Experts of a small language model: 69.3M parameters.
Below are experts of layer 2 (counted from 0) of a mixture-of-experts language model. Rows are named router (the router's row for the expert), gate (a neuron's input weights, with its number), up (a neuron's input weights, with its number), down (a neuron's output weights, with its number) and show model dimensions 0-255. Each number is 500 + 25 x the weight over its row's rms, rounded and kept within 0 to 999. Numbers have three digits each.
Before each expert's rows: a language model's description of what the expert responds to. This comes from a sample of Wikipedia text that the model never trained on.

# expert 22
Description: Line breaks and separators. Line breaks, table pipes, commas and hyphens in lists and tables; also In or hyphen inside names such as IndyCar, F-16, U-Boat, and month names.
router:523490482512516510491482512495486531468462544471535536503533511470496510526512527497512511477536452504523503521529497483517482515522489508498501489535492501528495502526542471455498480454483488462505481510527507519504528553554493529515501503480427494467468562477468491553501495506496543495481528536508463549485498566485500510470472554501502491507490503485493496521502541505489466513519537464516520495535489527510510509467493479495492546512514511547533479531519509523500519509518512506507493506488502538491479463471546492491478581464521492520443455485504520474525495483495521518481474499509486534546483505437509516518472482502497480518510524467493481506503525499483488496491500510487501461477527471506523461503454470523515529496500503471481495481498461495518483586516487
gate0:472497451510527492555473486491523537534508492507526485474524466467476482534478503502546500483494477532562514519506493508479547525511486458520473502522464555502500499550535465495484496516454491468487514524515524490465550514509513524481488499465519484454520489496474443496512512450520509528444501534514470477520477514508480511526486533516500509512492488498482480516493526448442516505471484505521507481539478481493527506505516477494478497482512509557519511532484502533495486537473482492505500551484535521492500498532508502495476532510492465485476473478472507489482519458489528502447465511507498462532497506491499482499422512497553442502483480567521504482489491494503525498503486507483499515494529514480511463521449463541503539518518495457523472508489466489520473513500494
up0:487524471498501490516496510464515515548518483507506457489521478502474494530517485515506506452487474495528507496525543507480506519516495441498466503508509548525530513531504481506487482483521484493481506536492518472494523474473495508510507486463490462459518501511485453455523486431525501524479457517549468497485477477511473515519500512534501522451508475496497516535468525451445484478479497468543511468545478472483564517495510500518497474513515500513513515511478533522482474505493454500470469543483522543463497516504482484469483525494490507522469488487475506509493484462490553499470459517513482472510466476475512481494439476496553432545519516535508522511506495507497542484499503507495472507523523555475488467520445470501496537477520469463540462512477506466517490492512502
down0:490488477468508469515554497488499529519543479514494466524501524494472474480474465520523463503472511545512488525491520529494523473514523482495517486529517490508506548467516510506501557514538491481495557489465504513525553462502494455532497502544514512467465519487498500496517501472540458527535518515542496492518518500485482501504552501512530491525492543477476450522496462468532491474519484487549505509500515497496490450609521508490490486514517540544474508491512545490481513560503471479511512506477506469506506520561480495482508487494495492515477532475532466535544526470511517544535485497500522463493537523495504504464491505521505430485480492491499508526503506506467511473513489536516475462505526524519506522528523464501499487523478501477493457533492495471479499510506512

# expert 33
Description: Based and demonstratives. The word based after a noun or comma (based on the novel, flash based), plus the, this, that, and year digits in media and album articles.
router:530501529472513482486518532501473509508446530492505565513520490511522537514514495511508527520520464496531524536544482472488509507511487508485499490519470525511527487460514513477502515495481523469497452450512505509533530535516511516475474535481515501529494567498451506536507511480486539465488529541498527558500496504509472483490495536493465457524493495488486499531503506500494511481523480505522501518523493502516496466461482494489498514493490493489560464485531492499500505481519498547482465493505485531493483467452589468483484541502523496503511443467451492492504460483516495516492481492508491552492497500514499438508499499497514536502531476505501492475493496484475501506519529478475496498434486496490502503547513491490519476500491518460509517453482469518501430591535486
gate0:547487475491495500512516515494489499495481503484529539481476492494500511498484518473480508501553479481568543531511513530497490500504483521480457508519481535527493488509511491479466484505483469468516428529526498505501457525549473534476475525520491501472473526512471487506509535472510529470501551529502488532463516534512525454516482524512507479527514493506488479484524509506464491522531514534526435544500515491495461544473503508463505520521508510509508495505550513511470527497545529510522477492464513571507530492463526491529499545466505511486510430487495513472535489502509522541485490489499476486519523479493470471508473493542483502504553497527512481503488518509421487546484483463532514515472515440477500488492488477514531517490511546476507509492528441505498507495530502
up0:548524484506468482509490542526497490535513471507511554504474512509489531524484537463493507488521524530568543526485519562501520499488524502498479530502495518509475557475490486523490502497508485489552458508549469508507415455499492519519484520535516501457494510487469481494492513460510520498516525520495528485503534508480512441494519490479488506506530490507512502450565493494449488488527496509541428521480544483502494544536481524478526486508521558490501534486535488545471482487545501521520491475478532548520508510502499462495505509508522504488512474514499506486538498511539496561484486486492512462469540480525504491491509533530508479504551496510508471519491508501438494532488473486518513494467510477503512526480516484501481501484486542514479497506485468507482525508494529
down0:507508501497526496499474460483481512468479564460478538508496498505525517494459442502489495518538459519524484547507495514502484560568478518481494503533499488513505455476485531523489518528485486481509445501494530513519522614502462511474484506463489511495468509450486509517497503491508453473477521514509499555529472523511527465524503523512487503529542524481532470493519500528513494531540499523464514471489482537498479526422543473492527505485492515533509522505464531535478529488493488517507500513470507511498515474521555519505488550496499509477523451536528524532542487469474530502454490512538489541535486508498497494520492486503501488512517481501537524501505490522480489505484491492506465491503514477477503522529489490504532506465499506487492530472509495517503479547521509

# expert 34
Description: Word-ending suffix pieces. Final pieces finishing a longer word, such as -us, -ary, -ne, -ed, -er, plus digits in numbers and sports words like season, match.
router:523498493519522520456512487493476521505470532461503487488472535493489520489432488505491534515531466470539477509522478467511485493478512485511502509550516508471524470537479531475511495501450481450471506528513519490509534545487462504502520495506528516530480548511534502486505509475526486459461496537475489523498484545489508466496497533514508489494478494476464506513465474509500545515514510472512448520490535491520504498457518534540480498515468506532488491496489505484505536468476530531520444515506508534461514469479527501487480576505479522531520510478499493470472479500459509544465500508530443496501486537510518481508505441496477482511465483466534514542485517528499490495445475443509524501496508443460473487503525502489538475509498493472504508484499516470490466521558487
gate0:504503514471528477519461475512514510509480496530491519477487466466569492515493475534506483483535491493499514453522468445514483478544496543450514526532470471515525488490513511513405482527472496479513515493498514503464523515503510518474464518490507511482512524501497492510522472497504491451476450536511479526530500502484523458492535518496525506511458509473489498510507503471506521528556491509498451489510505514460517490508496527467472504511467514534509485505481521530523551512484505514522551512454505506462491480514556474492536519527478445502511538497462506450498472453471473521484522481513486516524527528507451510494497487504472481483488502496484506533509502527494482447448491462498511457492518516532495545474459505490502524508484506488535553466506513501472489483466533
up0:471471478481495537480501504512453452469495522520502477531520495520457500533535514511486513464487472475442514484505470546533502503469508499460471495422467496471467541502505471498509561520505494502486488485480475451463515492478533467497482546499479482510519521513539477519501492461501507474521515456463516506494548513519519506511525509518506515509485540498506489487466532508511515478483504482465497506508517440457502478487504540479490477524500483504503480466499484463463465528497489527487456479498458535485509528528510493467468497504531514500497507498495497546524534482533462519450480544501434485533503500455523556512496540458511511471478476525504474482503491484542511523480491528506519541535499491510529514546496475483519506520489492479467497469506507534501472524497467
down0:481494521437490489508494506502464526458473492511499514516480497490484501524484483513557513506515477521486506477528455547491505483518502481468497475503498531488564488498486521534523493508517502506497490492512468479460527517479512502539537503509518506479492451507506514515524481455489488469481515499502500544520500507490441527450526516514529478558520475502461532502527476486478493474525499535506509524504462534496465503505459446472499478484500568465413478480462453502449457489462503525509515472487562502466501551495507515506487511492521486464451501524509539517505541459486503451500496525507475497508531510528487500499508511479484511518468492484507486518490468501492475521502501448529501503507470523504477528485490495456498458483495546481552519516488457483520511512507513

# expert 32
Description: Articles and noun modifiers. Determiners the, a, The, this, and adjectives opening a noun phrase, such as other, new, former, prominent, Similar, Early.
router:512458520479527492448486529461495507450496529466501508514499477525494519485439503448512513536507479465507512486524492488482520520502505491480532498547486493536531473498521517483536461490492506509509483501460511481526527533510480532495473474483476546523463556520502502487475495522497525472480512504481460525475451544497504459515487547477484507487471510475464502506504489516478464500530535495495510524521505522511436482472514493471523537486456468551496464515506546514512530470517510519512490502448435494506513469463527491500461504476508508514468479514516542500492538504540492500464474518512452527536482510487499461531522459533487540490540454505501510483501519528453515483511535508524483518482501518515520498502514491516506484487443522502495525483493453468510493516535457
gate1:495488479530478518457498517483542502495524527508513546506493520501496447522508505524469444507497504465496505479511480515515513494492497520481512491529538495508548487490492531482453505473471475536493487490538500493518530522517550490482466502463484495500498477495524512478494487473535497503466514459486526517458448529508466535476499523473504471541426491466463521524547504514480505533515480456469502527493504482466462515492467460483500490508494535497519492540491504477510506524469463511557509448459483497508519498509507526496454475509524465502520488468492490450480467496541475518535518512447495499540476500485506494523520513529535514516513469481465477538482477527472518485505547460531529485493470514488511433447483506495494500497504469519503512534506455489440512509488488
up1:486526537529486519506507487524518504511514501518500560508509508519508473514479500556475485502493485475532485458520470480511540484507536496513502468498535477509529480501516518497467492454452470533505463497534461493511543509494529468500477500490494487524492459504537540503488494514502500511495531464493501532495481511522468542465493542504516459511442521492483535529518487509500466544530503460472502522495498493495515518490444487489483485519502509459515478510510519474529502537457488515508514439506540485480506495520495507479452473494551481496525471496489488469492433503505488501536490495457494525557506526513501503541539530519540509514471509518480495504478457483484462519483573462537526506479477506488505467455480498496478489512543447507521501553507464458462528512499508
down1:452516522504494511510475472540506465518483484479458502522519489518516508503506511503531520433498546439503472454526462510515507487472542469510471489539532529487517546493513480499551509497476499529445484500521506485509475461518504507513492477541510498508494526487511454464476537533460519510481503515516510473479501485501480499502523517517466462433475521517480540493501503526518491508524506552498499528503498501540500552597501523539518430485502513503517427518498525486503463494476489516482513502511502484559485470513499523476513504511481503479464488490488456505493496465503514503451462517495480513513474494497493508515517540436539512478495469524495525524492492499509473512515509478483510481516508545515476503476490507490453500513552509465503489488478487496495531526473496

# expert 17
Description: Line breaks, sentence-initial It. Line breaks in lists, tables and math-heavy text, and It opening a sentence, as in "It is found in" or "It has".
router:542440521478518483478479517468494510477484531479534562506514516560493495498451525498467521519541460482558527502539488458510490495482510504492492508531463497503516429529531466480527449479481472482494463494482546520520501537489509557488494485473487519500438537518486509504525514501475530490473488526509490526503477572501506519485447544506473500553478466507444488494480501514496523516519527457495504512509511523517486498468523510477504526519506492538539483507500506508510506513498526515484470502494461535480517464492542496486453553477515493477466475507476504509533499482512532511511461504479482544517508495492499494499482469515456523489503499511554514487497521547477525503475504468543459504486504499467516468539479491510547502508509511469514514497505476491514505500526485
gate1:517488507497492505512470523474492522521488498467511493476545454537502528477474468533468538493507503493478510510488498515513464504489528545481513541507471482543482509521495476489551458499482495506519495474473524460511503497508504487502546489524524486469505513493452509525524501478470543505471488494518507540448479525491490453540447517485469450534496499548543542511556495460511489531521483505495489506523497530501506520513550494498518499529538456504513512486524536451527530487486493498505529515534499452505523458490456501523456528493534475536506491494511505510534507474486487525502479506467558481528470507486489495507493498508459515490501507479485545525500522473483485538527517499515499526485503467453491478476509469494459497474552487499511499553445486543548533486548493
up1:536478512495502472509489534481505530488502479471514482454537470539521507497484462538482573492493495500490532524497517516463488508479501558469520530479478514546490491483494465485536454506464514524514479495467512485504526498494514482520498493516509472484491494503466523505504508467440552512477506505529518549430479494503475456542474501480470491519500495541522506496533470475498487544529491463482473475538490510515519528513538514515528502511507469493501513510533513447528497502505475492503531516537517470539518464498461496539497487495509447540514502515490510487523508506513464547485472488451537522550455499505493488507500509497495500517517511488469516518480511474483479551510516542482479533491486475444505455506502479500474497486536491503475503526435453547517514473532500
down1:487535516482523490484497475549454540509527486516529456501499508535491496507499486473494514516493567519521492488527495527496537509518513489559529500508501490484484497482494533506530516486517520575532535514497472473481523509505524535464462496434531472520530471510518493490555499461481496486527493508512546467468536471448467474500537445470509487473503495499476469495425496496462484483522532509467505504481541503516492505494491514511475484485518540511508511489485513540467496519537489504477460527481485507524483505464494494518496478536482489482531502487497501514501514492515468499512469481496506533515456500525564506474478510520478478503491561515517540452497492528500493501513519523507461548472529476499463494510489501502464527531544471450507458489471512501521500514531465

# expert 20
Description: Line breaks, sports tables. Newline tokens, especially after section headings and before lists or tables; also football, youth, playing in sports career and honours sections.
router:477499511467513509502513497487469515490443571479494519519501491495546500471455475506519515489569480464514498496512484497457492490513491512480470504551481503504515476500543501461504495536482482493489485537475512504563493523533494543510477517491441480529500534524498515531548491509479514465505532514491478545498496525520503499502460569505507480552482489514494506510480515506510490499521562505510500527491462478494485467470460491512463502507514474519497467505487500514465508457497493491506486519484446506496498470456540516508488544493526485480495474495485487498525462487480511504453496517526493518567466511486503488496447434520455490482498490516521503494464499503484503434497497468530472521486489479452478493512471500484513514521512504453514516462498485516550501561519493
gate1:570467515490507505516503496513493515486502513492515482489540485543481501490525537485514527475569504531568499484497477515525497483512500489486497511494509494491494488537599519495462517507427474510487521520500526445484482495492524521531590515490516532531457510518503528524481529505466504516510496516510532514517512495525499483483547466520518524512502509475502500514490513494467497506519518492443534522506480516524455466494456513560505491502482484510514462503473493455484498505500517478525469537475509557535514443484564500522473522501510512488475496488514474490522554541525501496507484460487505504502511506493510503489494491486528504524497498510496493522514491535488490467544506563505526518494492479539504504499468433547524492487508488510498508499547496512499519497513494
up1:501518467495506544492487509495480498488462497471507489498483475508468513521540492457522493501521501495489492496505508512514485492500482507510504534516504505517478567492567514551505512487499509527500559541528507487542470504527487532531557492454464534552486508494496509509522531495514505477524497466522521507498510470515523473507529486537505496535530498569526493513486484532528493427500535523485472504495513502487465477481495496552500509485454501490512517445447518488466493515507454499502474524491524524523526475501518492533530509543503528493483483491510492488484549478517459516470541477548501481507523503486473497505474474481518472480508521483476471505506503480492494452553525556462504515510539494542489481506510457520499540509501503517510520495501551568464503504499558
down1:501460478469518509500522480518493496523524534490544459510445524453502471479496508514503510480503493506486495477493485491542481475482509498500510526476514477461526490505495506490516502497487513491496513512502550476538484421530508517469513493478517531476507496485458471504456491489522565500555483491488535478478515509508542546507520475521497519472486492500552511498477475522496460505505469462507440518491513489507504522549512537542506447527532506493545529494502481516531530492514468488501457504483512484451523493551517488502505473496513521519505502455490501537517480495485491482474507516510481453546523473451509552503510511493484515503454487463487493521509496481513487475516474504538562514491536449474484528508537527484476496521549516466562474501501518522513509487443487